config.yaml
num_hidden_layers: 10
hidden_size: 320
n_experts: 64
experts_per_token: 3
d_expert: 64
d_shared_expert: 0
hidden_act: "swiglu"
moe_layers: [0, 1, 2, 3, 4, 5, 6, 7, 8, 9]
router_score: "softmax"
normalize_top_k: false
routed_scale: 1.0
balance_loss: 0.000739
balance_bias: true
init_std_router: 0.0204
lr_router: 0.000585
num_attention_heads: 8
num_key_value_heads: 2
head_dim: 64
vocab_size: 2048
norm: "rmsnorm"
norm_place: "pre"
norm_eps: 1e-05
positions: "rope"
rope_theta: 500000.0
rope_fraction: 0.75
qk_norm: false
attn_scale: 0.125
tie_word_embeddings: false
parallel_block: false
init: "normal"
init_std_qkv: 0.0393
init_std_o: 0.0
init_std_up: 0.0393
init_std_down: 0.0
optimizer: "adamw"
learning_rate: 0.00173
beta1: 0.95
beta2: 0.95
weight_decay: 0.1
lr_head: 0.00633
max_grad_norm: 1.0
warmup_steps: 453
schedule: "wsd"
decay_fraction: 0.741
decay_shape: "linear"
final_lr_fraction: 0.0
batch_tokens: 131072
max_seq_len: 1024
doc_mask: true
z_loss: 0.0001
train_tokens: 461100000
max_steps: 3518
dataset: "wikipedia_en"
Below are experts of layer 2 (counted from 0) of a mixture-of-experts language model. Rows are named router (the router's row for the expert), down (a neuron's output weights, with its number) and show model dimensions 0-79. Each number is 500 + 50 x the weight over its row's rms, rounded and kept within 0 to 999. Numbers have three digits each.
After each expert's rows: "comes before" lists some tokens at least twice as common just after its tokens as in all text. This comes from a sample of Wikipedia text that the model never trained on. Tokens count by the router's weight.

# expert 10
router:460529495518542505581612462490537522518560581478519480480516485482568460496486584590520484431445520476544491444506507455515513587495644507539539474450374504502577468477442519487527534465564523386504522544487515418500471553522566497504549478
down0:479471441517502393439432466437509387494532453524494542462533572507522504484478415458481472608545452495524518523543475459573431464489484587534541534441558454509389477484496473463407510558522506514511453465499465499514463475507548470494492534
down1:471442487493448471512447490427429483471491415562343545499485489508516523479481475499433457590450396443531491542516465468563483453526488619543498476517555519434373472507599458537467585508531598555559490469511478463511420442533553479448509450
down2:526566490478495528536479516584525573567549569500572492464503454501492523501516511519513504347554524508434485485399541439451543521483585535494491452521435508486509575532406523534567489475487511478581581564542541499513497476515493448491449572
down3:484524555464483514543587554585562555534509543447532518512514487468485523564516553457500502396517567521518439546472537505492568582406556445508471493526423464555572506451470541517545527461466442467557517556523564512483599530465502470562507559
down4:444518626490600564510532479547592439461490525443518600419550534529505419532561523477496543517530473513559529559555523511453495456493507481588412450472449504583486523509462558481478521534513527429566412466505531542552540546465509451562486497
down5:534481431468462455467480468450492491385453419578390624515362529499452484477448439549529458462534536500625526464476445491445484458427501548471432584502521467477417524383518491478362452495558470454496488392536551520456468549460479505523576434
down6:521490542456535567511502531568580538526513540433565470512478508498471514483479539530535577431504507492488494518482532545403547546528582418507463431482425507556552527507445595527586511458460480410578472537549571467532560485493508495526494464
down7:500550534435539524501520507546559542535544586448536485507491454448452513486475559455524515356564551508515516529502492530436517538514517500489499505498414484526584537518452534537528567466455529414549595518522608549479510569508462484491534524
down8:582545456456478452461458507421473434416471486575386488487517479505452521548576495462416443568461445467494499489436522501543520433528490500514587574503516454444492459419517471490397509525535529587498382395418460505439465426433545462491463513
down9:477507519570469501460520561450493446500490433560546544495482489492584416475529490495503475600495401394495487488510500467523508465500434547498533494493493416517431487551525422470567469491507501614463473474479505415504486483503512487403452460
down10:475468525389557535507548509541553553524522567480510520508516452540475499507480524580536543390541575551499523494495444454469451489479565420471468511480459572489516526501413486504492475418552584435523542536507576495477561487477431560505496460
down11:498598462512465476482587354417509467533547458427539467504563536475563540504474553404547447557518514504504425523587464493524461480490449533432575459495512506448528541507514392477608481466502549497470503476506429461552487418581482509444500493
comes before: " |", ".", "°", "′", "ol", "″"

# expert 8
router:528537511540493509592556506452530513461456570477596473454454492566473396436477550440496537464545541508606535410562490404510566446487582540470531490509399516432495596426490557516551423424439550510506411501445501458541533490480495479612399429
down0:454611494421495572543505470455433512499489396461487508514550632434547553588559438445442423446527435475454511457498423557471491466489450425437513560516427526524467425545501487525443492510557467521555478520486522507462462497525434538547416487
down1:543497474474523539515416565492415460500569486526473481507560523508518617502502548506547503585506464463428430525591494554514430571528545564571468541477596487562416409554561468483481509477525444404501631460531419584499526488522510497448527543
down2:550493491434464564431550488523554544501427433471527423376447497540498457500478526456530442486578478588530484524463552438523513484500455459448523433528446549382484619514444555491483528480486501501527478563517521477435597445545538540530489474
down3:507594598468510442511499532424393466463542398450495475503535484542522587461407521484490510484489468510424430422519534485480543480488598566492603542554546496543446324560505553515510537513456436534472499547535465517553523492479421574394418452
down4:478527500503481510562424511526438453514572479511480500553549509521539601529547498526548516576536440394462437493541502557460447561444568499532440564451567493519451451578559433484470482514489437401514588483501433579460479511472526507418466511
down5:533457499511528475415526459496567544468477557516555529442433438520475339495467520457413525450453585540514575487430499453415547429537520524437511434486384490429583567442450520513527513496537540597488435499468569465538444475529456496560513459
down6:537430528465517525580428592551362466518583475563473567525558429497538494508488476586587545482498503457444397456527562460452538590511550473566467566515549470552487506551476532529509479480533535403547553528499426599530461567500549471378536559
down7:479513530474436526476549429503523568453407533495497472415463444502485379466451496464489471439517552611553551497402501480489528412489472440445547519520428455457520630412424587445505512463477463547524416489510558444446509526417470548507474437
down8:528482490448532568485531513499553546524446537543549549433455489486435471517585504509447468508457541532490474577424467479454458460503461528458550528528478459563502559481471560482471455521467520524394474527588503555540479471520514504563489536
down9:476510461537522444429583436456571580456456581458552505434408456500480359477461532482424524427435555545565518500442444451425509413533506491438505444520458519443617577445448552540541505495443515604508382540492580452536496508506479502573465425
down10:498507516504502529563400540531435431566607487482514506507542550482518563526542449513573542539470429368480452485542464571437479544495505529543436540474521510584426399549514437519457500544554493409517602450513446604519434531498480486421529570
down11:490476544488467510554412589485385370533476472516423518543588563471516637521563486559579526559514417510467487505566545537541464580471499524563512553485603480571396434570505441532449470534506452418444572473479420569444548486516472482447520555
comes before: "\n", " ", " 0", " 1", " 2", " 3"

# expert 36
router:450493496463531550583466447454484448523508552418471559431574505437427575548554481491494496499533458514466492558440430450548481508421482549558558590430490503452464434625565517443441546447443466464466390539547510417521536405412482564566457507
down0:455531446497435520551539514551588549418500537546548441514564519485503497430499447500417373483471590547482441609544488444574476575519436441477477523537498506476430514500454548514451504389464502505519460591509573637553575476442515500535449491
down1:458448485565573472435494491469564480582431494439478595470563518524489495467506417516477467542503495552497453531521502450412465523473407622467561538468502473453358476487538501471482546528411456493405550431549506495499572516473451543551521469
down2:541506488504420517517604541436475558433483445518516566540493550457477473537544556487503525372465448444518508460583537520547466506493496499655508533556444587602458492524544477469493394418473481574493443503501503424511501524493453438485492524
down3:575508477576543467519499505608428519486543510445528479597454470561543535490476552548437509470526529520470549503462542617413507518545438456524549459581442413497554580458481501479487573523548497592436513508477494541509427524539485480481513540
down4:494406481496526493507493511505551477525461494544481513493526522483444445584487438520580517565480443434521489565412464473518530491531413531471433428362490507513451505583461407544505433487548483432426474421532543495521463460522433481523503483
down5:500434508484535412492464477482503521515554525514594516495478384599533601436476429463565505487488564474496485531530548481403550520460518459547548494565480414469583538497396522482454623556493463529503485517472486483528454510512585521498533547
down6:589393512466468515514454521540493530453502537517507537595480495551541438582412558565529434529543373524455501468508519506574508434480386463465538458434461542506582451495604521435573532567513426480553529549438499465529545478575544485553475393
down7:514415545461487448509557430353535480560429570494352532487467500460497525574469451515497435517576505564502522465385510509494484395500447630507482540543497573485494505443506449573552618502536498511470623484546492474487523501457448489476465484
down8:500479545567531550536577469537465439406441510536449392460439540450548480550574515467477440401467462550546538473440505577506429474575510520547448482550603527512467556455510493524510449488541585506489509523582491523478448438482488444440531539
down9:510550427532460501478532538494463585467553489553429554621509497595530500563439534526502435571497449487466482507543407507566403388415475498437540595525442550503509579535462486462479457426553482554532544577530431447500503555641537468430537354
down10:543534485513403526502592551438473574419504466491497572552480551460480483524524557497508539372462451459523516467577566513562497507484485484628532527533444575596456530519519465468524398428490498582504459523519465440544479531489451446494512537
down11:491532478525526488548545403420492449593446553513500490449544497528414469567486504488514473444505483563537562518518488463494539458436417562480457561512517446525388502482474577510444533419448486469420548391591572492540468466514465528584468520
comes before: "\n", " the", "-", " be", " been", "wn"

# expert 15
router:515545538490460501553465543494484544435474478449460481458418598427429507438471424624503446526467448551508559469529491499548527475445558503535542488449446468483497510493537669458551442432516528540477502504483458531564469433480488504470540447
down0:503507448612469510488428497527585484567519452488480533492482477479584448361531562461493436638493507515455546548465503424501527496510471508479481548425439518515369474529520473484576490559419491496506447498473500460506494409450477471530529411
down1:533577524569498533492516508486491490546477483517416523555479572545539471527509574469508566482512492523425508608516580451503497437501468505549526513612497480521464560495498516517431505478471601548575548551542499568568461467547527409456467484
down2:474540485466548491516558482520533512505540515493519530543490371466520492455491463400441451518521548601510542537524455502501524571551532537407535502463427540457484545485486534426519566544495487413559449602530602491509467530462570454413527467
down3:374461521463446573489469408451394505464526461477582511529521536625479494503512610553543612458514403503449486531487501475559500437482455567420474471457552513482493537543532387499417525429466513510536604380497479444428598478447546495459417505
down4:471509514594476537457515584480492533447568470612505474465503516504483542498479538529532521465526580530470391509461548477457527537548498500584520442504398533478461540474494407467468451346592489447488472498538504457460509496512534491525397482
down5:533462438475504478471552490527501553469522557479513512547484480517472509609407494529532573570503479495442457559465444586467560559466551558506472452475481477418440545426490491515509618512574526489514435511495554578482434515586585467557527508
down6:463568479538526474524424544551576404572493479504435525464481456482568510383546568474518453544469504448473508504390532422561523509446451511538408535387504439602400477584479387534502601505477469480468560528539535480555528472524469462551505573
down7:435548475535492499570462515521557546482500399536447563454480533475587515439492531473536413570565511499426459476478530394522463533455487447528559547411442441516406530576473453486534471494478399502485494546418487502565506439445535505481443476
down8:524484610509473526514556518490419584453434579472492453475610475562451499552476439513465542324522500560600518507576565535504497513457507549511546519551581474494643539456532579467550465426524560580514519472555459468526454507493524521484412510
down9:403480530545479552544480453498465502478432532478581573470623485528577465405465571466514469554496471470504443379399520553525532572493516461470398512411515464565440496571492381447502495557532385499478513437471497470535535441415482479571520589
down10:521410471565532533481544568555555517521511660571600502519532438528508501453527546511482531455577587477507489432478551586504527607410464536539461485543453453531634526500414438506377525451485459458428490500467491539578555495506522500582553612
down11:479566481464517421450544555514578423534525567567440434458421447448493479512477442529558476501519554508513487526467488534458446527537466526508512490526492477474550476454480492507535477537540477451518486549467502482469421524565465491444579593
comes before: "|", "\n", "-", "The", "===", " The"

# expert 17
router:509497545489543504586534450530417433440519485558546396454502536534547505445525499483493591484466531446565448466561470556570523631405606540493363565499477495499508478522479594492556521435498545412502494472439477491561456557484484441509509407
down0:436497483638446525426492463565441516576465506493570566496489528475506482456559457508466527487426502451514505436404423528463525495566456529455464494505413503564462466471478537469488519440497523437465534444491516486503423475429427513512578510
down1:538458524444445478506505588525514510456478527463447523529551493459470574451480505563476487543543476568485494494598441416517470523532539545611571543458499478474470477547518435538570568471554527454550619535493419532480526435532548486527436518
down2:396518506505554512518460489497498596532568399554400479536435496527434517484546488515463510475494482521451535479539467423496511501557530549466586484485558598497462435463528395480508585505540479430471435627527518480523506394468514506575537580
down3:567520536480478496417589438527557493407498432596487560506593543553532485413463573537521518504558485472535485518539441523500542543412508514491511457508578573456571511544492539564474472497473514529561510463561441476584488546494468484401489452
down4:449572426512536546483447486550429557559466527526593482526443481467536449513542561443413463536523492400454529458428621504516462441509460517456443554485508407508470522448494558495474567427462551503478451586438553535476406462471444517582541491
down5:450569468520526481571420555503463551530505483442503409477426454422465487626542552440419472518505511493401588442488594539485473517583486495495496509461405504502468537500555549445498559477538529471496489487469575560513518435472536467599543574
down6:452503487517561547536498481522463514511480513485620501525523504558540450527491497443531509456501569528559545475467531529485468540517487519478394524432491502603494499417447573465437397484530513496525439426522556467510460569465512494475554482
down7:569506483496573517549537468541560480453472542571500531469520583560568486562419445494578550538507517510560518444448484553435562509417502514514432489494462516541461517564449587506438403546483483521513460448496526478472539612485545461384525454
down8:519459508505458488475483523463584474475511446487391477514515534474468550545501451540521504572526427489490478550585462508520495496473523476485585532508540506403536455574549428546499513539474461577467554507530451507492528464586501500495474502
down9:512526594493454551474427477477483529524555490526402501478475436448522537515505470508497460484507462512471457525576492447485503442538487491472606552548537482392487497503549411516584626565514486499458539556505429491504477407550505541594469532
down10:543477551419437497498497535477488478429510546506418523481515488502507535589445481595494473570538447449482453548597479518495543456496494484521565521599575499460534498614538450572532556517498500518506578527474461513480538550553531529530469522
down11:542479487523438489578456594597440428612413594407451473496511489457489545520434532566475462468431462560449383357506492586547488447511542481536560491489522492527506478587578566538501497455442536505496492406466385577439551440499516489490491507
comes before: "\n", " ", " \"", " 4", " 1", " M"

# expert 44
router:491447545503508485522563537551485542487525460519512440428444487502444522456466564470483493487542561542530551429484496561446521570428556527614491495487470488493489554481440576544518503515495464411473507530477585388496459486530509499492487442
down0:466521552499487469467551546507555609510468594472520492467425509492441594456466516500546501518483498544445503512491549470524580506559555431590477451521455500476519581520529520524522403498496476495458486518455610463504567497619610504462477542
down1:588503592465485527524559512534485587467491577441517471459445530463416504507542475466438504515537569545525540470510503506528517563599560461634460447582465531551470555439547576499478415467481486543421507507528590510452495473524543600462467479
down2:503502556464477460539467548504479562549496574472531471370434521426360494531490527414504540538492562504475526441502537503491509502507482478547511415569456539492541554458502467481500509502472518510424499522537601430484486552525523531498393495
down3:534520520493483442487551550539492544543505548494531511462464437507446504471554566451566519448515513499465598447444557508457513571489473419549542407559452515520483551485555498450519430475385560487528476581593459432475510540468547513465531472
down4:490550547464515479538501551528469572516507547461515457398475543506427508525540491414500531513506540440491554481511531486460513488543471502520535423540460501490473569427539466463489498483490547495484459519501537460493485527544535576449451468
down5:638536489517582517490496520505561497527466426516530453472522448528573547542559559560461513440571481444454546471533525592604512484491479491403511480563509439535500500425531438504418479489526552514558503538530402618518447479472474521396554439
down6:489461406519547500478504425429549476461441461514513511575510520498572462499410444542490478527465497495564429539520456504524502502450503563443433563514520474493489446512542478503477572519565509457568494469496431485525550473476438479506551472
down7:399458557553504538439445571513562492472558571515491577464315552476428429466520569476456547467534509515515483519470536512494516516604464452634505443526509611522508589457460476489495581513539474500438501475466506496516490499503426478454454541
down8:484584524538484471507518563553530623512591494537532489451442482484475548489465523464477486533494480469442533497485503442487541487548379434443562467485461467548509566524562558520566416482513570513514461578560504450470467576485520496463546497
down9:489494500503518521472540480506558572530587484522522502435474537462415446508469516433431559487544546514462456487452495508443473498538437522497471442501422506496438602542484553578559461496546495499487465519490487485510494557500438504523467507
down10:395546567494419515445502516519482462529521540478421443407458456499431524454541436480459493518489489518438452480492510517500420505497471514522495484561469530410444601410513447507503480512569483501435440563519547496520510544588605527478456526
down11:437419525610543520481478493389480451509495476506428511522460466505576591447482433532457431529609523631459493497506533468459482596527575496577492554526477575404503498528531449519496468571561473505474472549373509552391496502520570475494468498
comes before: "\n", " ", " and", " but", " which", " 1"

# expert 52
router:531455497485430441489500493525494458518501491416468575474546550509405461543482584581576486533560481533436404559437561543484504438553486459510501500554508477408548656543511440536576480566560539466542406483545569474499505525420513431534472538
down0:423392425588482429577463544476536515496527540542490465512512496518575534512559540554511539465440479474386572457511403415533503468458500525505527491471567515520572425599562572432460492445467475538406430588629443480447475583581477532540474503
down1:417445499460518493515521590468479461506462564594528501479471404536474507537455473445386498534438473473570547518562484452473447435510476598439516599435599515521477412556559516349395510541507446487446547469537514560416522490511512479551468505
down2:554573510636535453410544481489481457466446460481527526460489427518503514453492440510443490429493435462485479563463537409399544441485484501544460602532566478524529432522457525478536545549484493459514414488449510599381441477444488453559447414
down3:531437462499506457444387549509546499528571518513550493504451547473544458420450543511617473499446460558497480478447450579482532429550418577433515445506555459492625568543480521566604516560502425432466531504479409487547464515512441539407568584
down4:455548471567487449523520489536436558457483491569536570463519493446494525493522442481458550440460600593422506586489556483546552500504490505543462442514535575459504466554454539488425441523524520476580476441464499500556488558475558516515581564
down5:428666438459531508457499537489508520473490581558418510525505453613486554347442440486487524514467472549476535569478500497475541507539502535553536510541563486534474491493441539454442514503583514534478542551476514552576496497534519439479531595
down6:439553431494556422481474521520559470483464455456463373446495538605555450457495481532463548538486457512496489462414445535451486551490459551550476534493380574434465473469515486415568494416569507541515562512496550421519493471616512439500562453
down7:487531563413508511572525553479428443442417401497491505492563463583519621534576470450495402617482468478504561496468484505537494512432580515599502553475492524494390491517473561417428573458522585572451502522564515473487553466480603451590468397
down8:647474440456453456472510527498564479516479457522538539501453576564535542601553526515536453544642432526610576421429475624515456452459501486508574496503496505463473545431460541509533627541495477502459511556520495476498451447565535489514495440
down9:528365503527480490524480482482465525541447466428485561556404424458521503473581552457465505560527512551514448462549557497479486456502498500541570488525525500520631545507583484536490506506356561520505448461453453562506547541430494544577488565
down10:565485454452525452497448592597516496533615627533495472488473489500488495489439494563519539476581532536442461479462564545492569525482440504519530479438475504499482481482513482434549523438461574503454495465571523451534486528503552426445538538
down11:500479432568609545477618476420519496492531563473526491532450458476531588510534460431506436467459474552525495468577424526551525501495508585459506552489530470560535493421484504362402458502433433540527568392549550598452482538504484491530482527
comes before: " of", "s", ".", ",", "ed", " and"

# expert 61
router:508498468533525517478529468434497480474485534483393513480594475484513542542532519465494520475483460527428464493541489501605434416565469480496524465454492519511582499446476427436603453468472642557539535414444422386564495411457527528561583494
down0:462402426457438541532408531552507573509525483459433575561527515464560524564557636458592490486550514394500457594458421488557530503522492442430523495414512568534530535586493521557380578475458506521465490407523528453466516533501450510511593552
down1:554513517548477429414550467455466398544459426395526487509528506481542508455614513504408532532557446551433605453509540481551495547526475476559423506487495574504562657567430510472492529560466577450548566486479517525459498462502458555502574548
down2:597468501471484491497437434504506556461519522548575467463508546612599471469530517571489543401560534541456506546575606504442427423436583482517490509508530525462575541489438533461519548454558556494503548498534382371564561546439546525481513535
down3:486564472560528495462630559428473447472488509487563472441572503507475459543557434470523480464490567639465555451515550507551511531577495555522482497590529536535534417404555531380561403505414529502467483480506567420529491447496504467534386476
down4:486539532527499445480540477492447400467475479446532510544570449420563513546538532532419485442515505581523626532480535536521568519565487462469440474485372484488557488502478472413530418444426513444542501542466530531486476446489476554577390455
down5:387545447557449444505434471448423486508503449476554487553567533440411417502600577479449441512575556544517524446516472441549571470558507484495536541532427492495475484537499487483530499401483603511563477543467495544547365474541534649550497502
down6:476448594441548539551461510431493413500482436616460489478530486450410527502508430501473384462548499511483491474451449395532561625473593494598444508505497456540370532572492463497518431524433415531544517572562549623495465549543503521519526490
down7:467510557423437459482484455565503523477479575434481556466455569541447426536450451552556603499456546455530473427480465474448448492541473465471480515578465493540515521545522430465544509536464479558538399475447498474486588506460537429468516493
down8:437512547525498584469476471545446632434472525484586461508477492455541577601463549527432589560598576487559606479527550477553513486400374549603397605526525497637491518530425503497463447495517549599470475480496585491487417478465529510445510467
down9:561436569435446554517471459520483448515509466563572444495474545461418523500527536480526506520492437566481471429513476503557464548493562418612499525545497594557532516537523470498510437483509429368497392589447462549474459417392523501448530488
down10:540493498448491501492425571623490487501476544578517577435524500556499491481478461498532618455510493410518476471558462497491514495473560593585481444456610501559432455466487482467450458501547538454584461505545506511579474456496526329556486536
down11:560466515542516537452554486393511452496552568531461488570579477580543456480535644510545453422537510543590570576511606502448504506513501515484496478489510519572487522525489490475483435451561491468543491518501482492513484425504514543517387493
comes before: " |", "|", "-", ";", "s", "--"

# expert 20
router:485456460485448458523498514482457520452441550505594435512500548585531401467477578490462522385548533458562561453518596468410521443544531478571453464517452523508476468486496461498538514419456607441592410428566490429480439568525518450550476457
down0:505493476493571564469491479425570505603502449422490529530464499403411569525575500526507487621377460436468388573419335449567507537506619611550514513511497584501532575522552497498547506536527482483359448546534446496488515419470516525550506580
down1:584481506566400444528519444561463561492392555534501523495524522538513446471507573458480608429539610531532570404543554466539574490490436399574480428580395429505488561528459453519495576502518581408505506462495521516421437515508522633492546478
down2:518456500512452477515546517487470498448387526503536469442522504464517460465467596479491617416522606543557602455482553444514509479581449460566476420535395467524537522482517515501477469486524570451646449505519521448465478590462486536511476490
down3:456447500520541627486552510525516519540539467528443519615555542484448529444489516554576543489569507518564544551456529561436449544449558428514510500496546543533586413582540497424411389592506430500489614455439497514514501563458463453521442518
down4:508459520510465482539503517468499504468397516459531489442467459533514472484494526414453602495431516543507447539529421452494379511519490555467489475503549449446486486439575447507521454419590505439493429461578524477399487587410513569482436463
down5:523495517542627514430534472457533497552465452471455530503470473430431547524565471541467516586455449410477392604460393516570544525478593598521527544514519482553527564499535508534520606517526461430377493507471478478563521479519507536510581590
down6:499491428538450509468457547517482492412506543450551473526479510534494498446409499530489493401518545538555678463477563523450469478555400475613443496548539508562459457567469536550520376493516515588598524545497495523449510532491500511517439495
down7:511498499575449358540547518578410540489401559530587503447471496491525542500511596430559442449515603484521545474467516573577435578533436532533458482513544496518484490499520484557536446488453532451516493470508467584412382561471526482488478558
down8:426575524512525623634521426523437558535546440476457374484578555564473604509542375505571424518474449475507468501571452538471482583414533540465453502566559603444538419465472471475590522532498444459481464515543498491418457490482457451478572513
down9:411557514550578534433535480532535418473543483481531423501527461476532440522489489538476492491436395484497517461479500540555552522582472472416488536378472516585545607456415530394427505503476439534510504465505517486626578459511427399487588535
down10:565546565513547460513554502480446489544404564476556451349502520506491494473546548431510579445546560477545541472546491497601440534499487548534380484531477525544494581466506511549514565525530571474589487463527492439469472531505477517513516510
down11:639452433512500513483555444492451451537523508559481480438555462512475436531560473487592530545535500458537450504562396548497566555553460416446514485564420565527559474456436549567457438503501509414479487454505568440432469564456470415449449393
comes before: " of", ",", " and", " in", " to", " were"

# expert 46
router:478519521556518532560540498591461649580478625511513542493473453514501506445496512549473500499540540520557548485518513492461593573544502530582483480534486448494410438523558520488560579467517430447512590548570562478558431537488481550389457465
down0:532402478421533563525460486518471469550474490464558533592487447503594550572512485507480446613529459520458589565450557468600427479515502469465564486455550461544493532530546495464596376430429431492490587484471540438458544483467463431531549524
down1:423567582517516390500541468532403446484514488456549446436514542538497464482539514476452546479522614478485507458450557493470425557477504460579399506485487537523491512353419486420553504483497493472435535439538514494518533514494549514410477465
down2:512472538528484414426463532553456559396543482444551450527467536527478435424436471482424568497518504561405523467446513506549611567520499518501480455530415461453457541496433488519534518612541510449450459527543505493541471550536563545511527495
down3:511606518556478520460510486539403493438507493492507485456551505511481412482490583507467513465520543515482553546442513534431530575505544447562372527554452485576489484450485534527476523462551498384555508452553478542547512567472450492419513477
down4:539408546481555515557464435467471504470535472445428481501472480484511511423459401482491514574514495560462481499610498536563542493518494555518531506447587496483409479596529550497564468569436534544548536534458437476483501484528534513460529478
down5:493567587521482449466514458547420560434453534478571475508516493567514381458498536488477570442534627502502500434512528528441552597462507491566358562521427458541492506438456515528459515480548578371524521460547481562581475556465524501441549500
down6:451427491518531521481474435516507505599466478465453566539533441452565650564490488489493467541459468467436520512452534501479437475543471409462470550503552548529491470463548511515555498511411540555436564519472514373537525518469491501528442551
down7:511498472544411395554514506602576531422575534483580498594479482600424546434487492508533552458587517516451369416512519531574473546518514527474513497506504533418446494483453570552585550557535531524536472592458548542623482436552552526459462504
down8:549395630417409475585488479434509504512421498434478465547491490531553629497459485461359484562535513572465549479534575516656476372478504514421564499527485556424540512494549412494551461568523424568424519610523431460398537498495488542537566514
down9:491563555494504520384495527542405543439481510521493507478514499557494430445441558476489535470500532551459556495471495553454568544508507468548395521546441455521494506438470495522451587499559518380483544477586469536562526592447541517450521513
down10:546523538544516534472517562565490564437501477479537451452488427559498393535486483554579553484508557411526443399509447484412426543524529515485428523499339490494571492497464495429566471462551473377610467521541488581526495497520507511454526458
down11:538402582488501430465439587495478527406550441490558454579464540550446460430480511540516584470538542502478503489499479554540531488541549523523463481505490497455456518557465503580561523505593548467520511538553480445518498576602591482475490540
comes before: " the", " he", " a", " and", " by", " in"

# expert 59
router:433547468529488507595481411460545541456554582489463550459477497564514422483513546478476489445457447490521542512564488527565505504409558547569399512555468439495507518549421586535483546482447496524385422524499509444568500506434448496481552475
down0:435520424534461505517435507517532453490490453547560500363497554544518493500530502501564495574390507536554550560523446524477491470467492462472479598494492528451474498518522509450461590533534512495578449443487582413516440441587500474460553591
down1:521487509490539500535515506518543526583437481497512511398608481586396554538518488554509519548500573461502535467513434433491487490538507464545487489475590492452461538509500474477360536544564478529544497433497474442561500443555540579476467467
down2:388490454564472480570402584456577448558482549453489471498542447539485493588480448467559458515524489566486513596528420522557386393539386475474429604532394545435487433460565422490480406580544580585449557443443453437510570531473540458529505513
down3:542430480481484446388591451552447455561562465540429539518509520487523500455433495477498578549546591483563411497437561432453550599538614443476515493457533453468516573453432559509520516520568469409557562627539490520480527444519425565491415526
down4:461419530467568569503506550517500554524464534407504465536546523516500565574462440457498520548618540470501429421533440489468462599438551498510500447577545430442487442512509466593571488505580520425417613432493481498514596464407448513526451503
down5:431520473604472534418509557487486536447609481444448496447519551484470564527517461430452543538628501497460381583509560488481398588558591386523468445420426407436527469497434515524529499560470446402496509465430509569522594443457489428490483467
down6:448488433594581455570424546532509516592494510573532581420460519586406501501536442546467524513396464534503515533496440477454409413570548558480455518524518485378450502488494455496467448421543515585525496453497495438507398535581513489480534534
down7:509487491532542496465528539478478442539585444522409507517541498509485597557494424440545517591541529529486439480546547435462496619566527400521556441454597499458484592460476449540555464557506473531511550563429480552510527421475513519524425489
down8:566462474473521409433474552581474476597509495463450537459410537513481576512391450498546602566535500594425501509530571395507443577514503390476581451456639482407524553532519474496491499499518443515550466542450429518511487483522485548479416526
down9:400527455478456484586521436575417483450441451531469538515406468522515488549539465547594508485479529503476573575496502520447565495488511420456533565417455537394505551465460514483481510580605570427579524506391511479471425535520466444529576436
down10:610499559523477530475508420486502525483537522500541524522524454521585453490467562487460491497676546476511497490434575580506557513505513487575551470560478444581555631489514549540548486483522471430397453533480443576525613503402464508524544457
down11:468446441602475551443525455535450467477583467524439501557558473520455470460514447559507529581574546453542458454445478570419568425517511499472531483409525404469467538493429493563459466591540459529522530584447486474407459384543519509604513557
comes before: " the", " her", " a", " she", " She", " to"

# expert 50
router:438576421391489576492500475410474507479457537479479430521527454548437402478462523539520405439476437563548446519567588466520522499473484531534547470597525429468498525493543448466495577560458433528442517453493539539578516517534600582464421467
down0:410476395487434516503452662453499512530509516646479404548583515491607437471504517522556432506540546558574500481542454415540605460442427429458550492453502491486473497548457510557502448489505504405547556556500459603393446484464560503457421549
down1:482443474518507572496514603408448534580534469518500530536447493440439488443394432529482530608507420517546562605561449471523535488453536596528485527596562506484515508531551438518538582570510445496492529425495489462484512549480469427496479519
down2:508466401444482542497489578533467442572557441619580434534520433437572549422460440461646420580431501462507424496490512510526565509579433494441549508480503500490453590466447485481464505539515465448462470560491536539456525452493522462492546549
down3:461485559465628538523511443542487501487438461498534441501536501455505509594583509475543483437474493455549483464534400564511491455526469532417523514536489493503413480605558535527496504471511370567504369423589501505414482557496513507482527436
down4:473558574522480522522477458475564505450403612409476476474462553510440481487574582520432540394544608507536513467439558527416474478464501493541485524535457420510510492528515533571504409426550525550496485501526438493472385564512481526480453434
down5:573595518460418561492453555589465504528441563513440502492512476500492554448436462563493527491499486496562487389471577525472406464548473502479527601457480511526577465575418441587469450462560518469508536523552476558551540460488558470491630531
down6:541542492604461508434475510513373534520586522550524544504522469506543544379462402468469529559583484507380506524440511507529439511442565407527463413513543548434564601480578475390538631550459478513469513578405544446535537442509435503599472580
down7:505489499578565523505548445481504512334480601581515501481450551458458390504412482524552462596425522443590614512470468407551471448480483489461535567510575571517400601439466504478553544471582469573460503578439519564449384442496559525395449462
down8:481571578514468472448513302545479568440446572382427465463423485574474522623559481490390534424492551469462584447470531484440406454478514478560432484462421516494544454491525519478502484505583503544548495531519486503482469504572514515538550449
down9:547479445401423472522507545477527498595542440410542425552539480518601520462456490558576493498502443498554443440524440511511545536567478488394526542442541388495473494458508542554458454443541468462541492524479469565459523481467499542466582493
down10:536552474514494513576559560520431489449518510478460491442476437451488431556421502424528478422538486474581546553561557500514401490491580559509461479483475463540456528565524538412542509430537452477491491400443515567480568505469523539495414419
down11:435472521510443558544585552468498591444558497495592456417518487495466501573550561577482520541459454516522612444502479426429516418437488520523478509514451507434459555459549517414544517585521510395554527559494474558424437498577520487500475437
comes before: "-", "|", "\n", "|---|---|---|---", "The", "|---|---"